config.yaml
router_score: "sigmoid"
batch_tokens: [32768, 65536, 98304]
train_tokens: 229600000
Below are experts of layer 4 (counted from 0) of a mixture-of-experts language model. Rows are named router (the router's row for the expert) and show model dimensions 0-95. Each number is 128 + 32 x the weight over its row's rms, rounded and kept within 0 to 255. Numbers have three digits each.
After each expert's rows: a language model's description of what the expert responds to. This comes from a sample of Wikipedia text that the model never trained on.

# expert 59
router:115143077122110176159169118140094100123126165100124192155101147141101081162186178074150086182100128114158145134176168130137102122114045197170124081140103142126135150104143155092150121128131148164084173165144108068128124149143076182134154126128129104143111142164123122063083145191104108169
What it handles: Degree signs and digits in geographic coordinates, Coordinates and Location labels, plus scattered ordinary words like so, close, Church.

# expert 56
router:110137109123122111163118140076097096134152119181159127173115174110068076138138182123201100148093109090202136134124120093179110128085140172112122109139069108100102154080108145107174141095172136105080153133151091140181077130155070160170166107125102123169106190153144141109134135173129079160
What it handles: Slash separators in credits and career tables, bullet points, prime marks, de, and accented or Cyrillic letters in names.

# expert 34
router:162158097146139176171161115125103121157163192128153187148110167135105093141175193093175107159098144099199130144141173109138138131146059205132136116133127176111113143094173174108193109132156130156099131148143117105165134154147085172145161147150114116157143166177139129104129137204113093183
What it handles: Separators and items in score or stat lists, such as the comma after goal minutes like 26', plus titles King, Queen, Duke and country codes FRA.

# expert 43
router:195128097158147145133144118112108079152191144163145140140097171146127065130195159082154080159100145094155154118113163099121107095156067134165129098125140182087097163068162143095159121067150116132093137170125119133158126117132074161146156127150086114202164109139125108095086139166091080177
What it handles: Place names and related proper nouns in lists and tables, e.g. New York, California, Detroit, Los Angeles, Dreamville, football.

# expert 13
router:156156075135128158159155123110089110142146175114153201126106149123107092131150162070159082151097141090193135111143178081133119091124037168129117119138108163106086126062157180090186113127137109138096112142134105107176137128144085183122144124157110102148134150168118112095131136205116058160
What it handles: The word there at clause starts (there is, there were), plus inner syllable pieces of proper names like La|Mar|che, Bot|heim.

# expert 61
router:149154081156127179109174191120087167150114162126106167104094091119123130198112172064188070139159150106149167111109126105104073111122139133119100108123119124125105155113121170139114126117115152167127149142104075151127194135139066099178118096138084095161167124159219133082115091148110074118
What it handles: Commas, including merged punctuation like ), or ", ending a clause, list item or place name, e.g. Somogy county, Hungary.

# expert 44
router:156160103156080119159181141143083105121168166120127163138119122123123099136152193035174099157124172101169125129144131081178120135135067160151133115108128143090100155081179138094207146137139125112080150185150115087133101148174106128134133098133119179143164137179132168101077120164079083152
What it handles: Apostrophes and the possessive or contracted s, as in Shaw's, There’s, O'Connor, plus some mid-word pieces like art, est.

# expert 58
router:130135094089158154145134127109135094140156167172151190141085151102093099142142211068176070156097159099179101148128186122175102129123038151098125104157143157137095114061157158092153155115182100168093113132125120085139122145139104098139179121156094091155112130131170121078122147165093117147
What it handles: Pipe and semicolon separators between numbers in score tables, the verb do after to, and bytes of non-Latin scripts.

# expert 10
router:164180092134150165160178213120102051153151132145165167181109132091122144158157143089133109190122117062164158133157097124076109128177082111089133097118102160096120161035106142146148107079113109108126166094158109111150140159142086146145159103148139121153131122162108134163130100165080090119
What it handles: Nouns for people and durations after numbers or pronouns, especially census text like 632 people, children, 65 years, plus suffix pieces -er, -ist.